{
  "num_hidden_layers": 9,
  "hidden_size": 160,
  "n_experts": 16,
  "experts_per_token": 1,
  "d_expert": 96,
  "d_shared_expert": 128,
  "hidden_act": "swiglu",
  "moe_layers": [0, 1, 2, 3, 4, 5, 6, 7, 8],
  "router_score": "sigmoid",
  "normalize_top_k": false,
  "routed_scale": 2.0,
  "balance_loss": 0.00138,
  "balance_bias": true,
  "init_std_router": 0.0115,
  "lr_router": 0.000552,
  "num_attention_heads": 2,
  "num_key_value_heads": 2,
  "head_dim": 64,
  "vocab_size": 2496,
  "norm": "rmsnorm",
  "norm_place": "pre",
  "norm_eps": 1e-05,
  "positions": "rope",
  "rope_theta": 10000.0,
  "rope_fraction": 1.0,
  "qk_norm": false,
  "attn_scale": 0.125,
  "tie_word_embeddings": false,
  "parallel_block": false,
  "init": "uniform",
  "init_std_qkv": 0.0273,
  "init_std_o": 0.0,
  "init_std_up": 0.0273,
  "init_std_down": 0.0,
  "optimizer": "soap_variant",
  "learning_rate": 0.00492,
  "beta1": 0.95,
  "beta2": 0.99,
  "weight_decay": 0.073,
  "lr_head": 0.00843,
  "warmup_steps": 200,
  "schedule": "wsd",
  "decay_fraction": 0.717,
  "decay_shape": "linear",
  "final_lr_fraction": 0.0,
  "batch_tokens": 65536,
  "max_seq_len": 512,
  "doc_mask": true,
  "train_tokens": 288100000,
  "max_steps": 4397,
  "dataset": "wikipedia_en"
}
Below are experts of layer 4 (counted from 0) of a mixture-of-experts language model. Rows are named router (the router's row for the expert), gate (a neuron's input weights, with its number), up (a neuron's input weights, with its number) and show model dimensions 0-159. Each number is 128 + 32 x the weight over its row's rms, rounded and kept within 0 to 255. Numbers have three digits each.
Before each expert's rows: "comes after" lists some tokens at least twice as common just before its tokens as in all text. This comes from a sample of Wikipedia text that the model never trained on. Tokens count by the router's weight.

# expert 11
comes after: " |\n", "\n", ")\n", ")", ".\n", "4"
router:123105097118148205123153104196150144131113130147128160115119047103109143069122106158118127150142144107044207147156128118088170131099132094079125167138096121102160173113114106052201214158098128152128112119106109114142114209126148120130128090144132065146086121127110183138136089110140148114152112178151134095111145129106101138158142117104146178131115183149093078049137118213140156155132145119127100100180151135140142138114112121126124141151148167053128159099181135157130174109083087
gate20:060099127083102212135120190162163173141079107117172105111131066146178143121172110170150149128154184097133085134146119071183119144163131140109145156118077133101158123126126115101138148101167087099105121133136071166066144167129097121168136040109096161147084144158125099072109139147112076134167142105113130100167096161123142106131085123119127172106095155146083135156079078109128189142125136155157128196124126161173098109119117131145112109097144146139023191130137119168134142095077117
up20:114091109102073168147185162152138110143090126119155120083114083143157113146162102197106145124132160102093089132133126086203092146164175112104103117105095109077163134105163135057157153051165110117110132112119073136096120170098127116143106115127104198111109167130175126061128133142107086160172146088133099119170083168094152066148092133127134108110126134130116099207132085128120178159093120128165110184150149130187103127149109110189105084165107191120098184146181129157189105106131122
gate21:220122123168109142087128089127157120200098094120138128160098078126099089090119138138072115120116126082143110112081103114181145174149170109148121167118125113160169166149126115095134140187068134133174142118127156088171093132108166195117140141184129144092108136139146140115120085050133063133140130184153084086143197113145051145208148143170120117119127118158186103120050145116091159068126149145076122065111155156152162139147164107081138137095161114151138145121120154148158156123137127
up21:115094100118160189159110113088124144129153122150184155150123140177114121097106125162074069164114159118127053113141089185096073102132102166207166153145168108096122096074155161092114121099172094151100116071136074162106150085138091121134059148111146058154075106147176119142104184108132192066102145131101154123106093117162162138142140139144148145086139142187147166156155183144167104152086165170188174152102129111166175154117127094103110129143113169127125102102150165095172112140124140
gate22:152096099109171122095094077169119129120150076155145128125149119070123130080140047056103113133115089201087146132142069096162091128065091084164075157139108143169141142164098121114096183127089180071139079136088133131146153171094107059133110136089122158100130144154146093082141131188146061116104133095116083103115115070088170099140152104126130117148110144177127152145142180190129186097152095077095116123131158137112079127142131125131165185147085164154116126099142149157085117142131167
up22:115160091092092112143076162093104120104095111137161106123134096068149144156099052128181133146079176119129145136087117087113173115116136137084093084068146122206137162120137131121103088087105112183154131121075078115088138125103080129143188150111065107206096129118149156161065138116072102091168127145157118164156176148110150131124123066136134146116108124138082056135164125178126132139131174120107171103127190134175130124088082093100050123154124107123124153180099163147154132147106082
gate23:124093107052138112119116147105186125154119122141127164137085067133104094176100086144100172128137113129125144137100174171148113111164125099117107123125116172098127110151060114154142129125147168157102207156083119047145165147156125105185172211116136160098112161108193152088060146114113132111100170089110096105149159089157083071135124127118098157163130165188097067124077128119083105174142072107154134193145112145098155113141120163086128065136104086095148076102122154156115118150154096
up23:154127124136151116093167119097067105154098085094143075100145150159155140076140208169133121079140146164148105140180166123147169141109145136144220125158141072151136138165185134074092137114099160067131146113124128158104091141161121135090093044124105064129097160201065132101132085108136134130092165135149129041145117122126139147103159123114122149136118112098138150144143163128151172168164101068148157028130145111112114147104132142134121155140192145134165182155156113085154163086134153
gate24:163129045093166139163126104180113072127092140060142136125120090150130182140140127050086052161164153154180152063147125096111154151125139112123150103126142154170142154131156042142172108093117145165114114159129189142186117140190160126136157130147093096188137147100127115064098097137123117136135144178152159157099148139120097143119128129111080157182157146122103128183179169136135192168148139133156125135117123160164123155124115229130129116119167137115159155184085144097094163152094135
up24:139123099114108146149171116134085188130124141152095143174149108122166076109159091131173164120130129147178122201151103165087148102115104153118172162099046115098108080170103135137169167189146054094172157100140105126113144133106137128130130074117174191115132124133114091161173173087152111182129096105167131128147088117132194085073146131113092097116131130136146195073108055120051096124119121175116131119171108048149189085133128079160099111109144121133144146084137162138129110092124111
gate25:194204131112135109134133143176115156191181126061170122074070094094106140138137127063143111154142153167085120138108120128138116143116080142178122109144164156169096151141053082090166137157129065130154128103163103111107123148167095109116131121151126115141118137084149177186141170101122128157106149103123124162125184128170135148133153147112163114087125193136099102090089003100105171168108094103121086180154098079162164142142073104142112110167106085122114173112107101111109128123088125
up25:168128097095186121073114073118091095133117089140091118141166108107167077122103178141112148195118114076092127138152129126154160113094148140137074101129136134090079100116146163147111204106152130121109065160140129154100119162082136168137117076156117120122133087066101144118144062095115102128103126191091112119116113149156188139145121097138069129163150085124103139159132197128127111078134103161059152117130145057143143110145166057114128114186074084141097158046158095122107147118190156
gate26:165108159192127112127126178125118068147090153141148140108125123166090137089111153118118093124152156158101170117187142101137177182152103150105168117143106138136116159126135126090148146082114119104118093132117081171137140214161191122145143227165130106146135134150157116102154129125161082098095145126149133146135215168123061124139148160149086171137100147161168181032142121138141125145116132170114164175107165150195115105103101114111107135118085057143089099114201080131166104155112079
up26:087164078084158103149106140204106110096146109130146104139066143153124150169163093134127119146128112116176081191169213085145190099062165154146061160126125146161090152083130182101134134147152128150113086134144113129119095114106129099104149127086162107168106107091149122180100131127185127116130093109149202096142122145122119103103071127110039081073123108091088181192142144166085152129151160149154100140122172118112127142109125117103132150114132170103104078177049124147090114140133122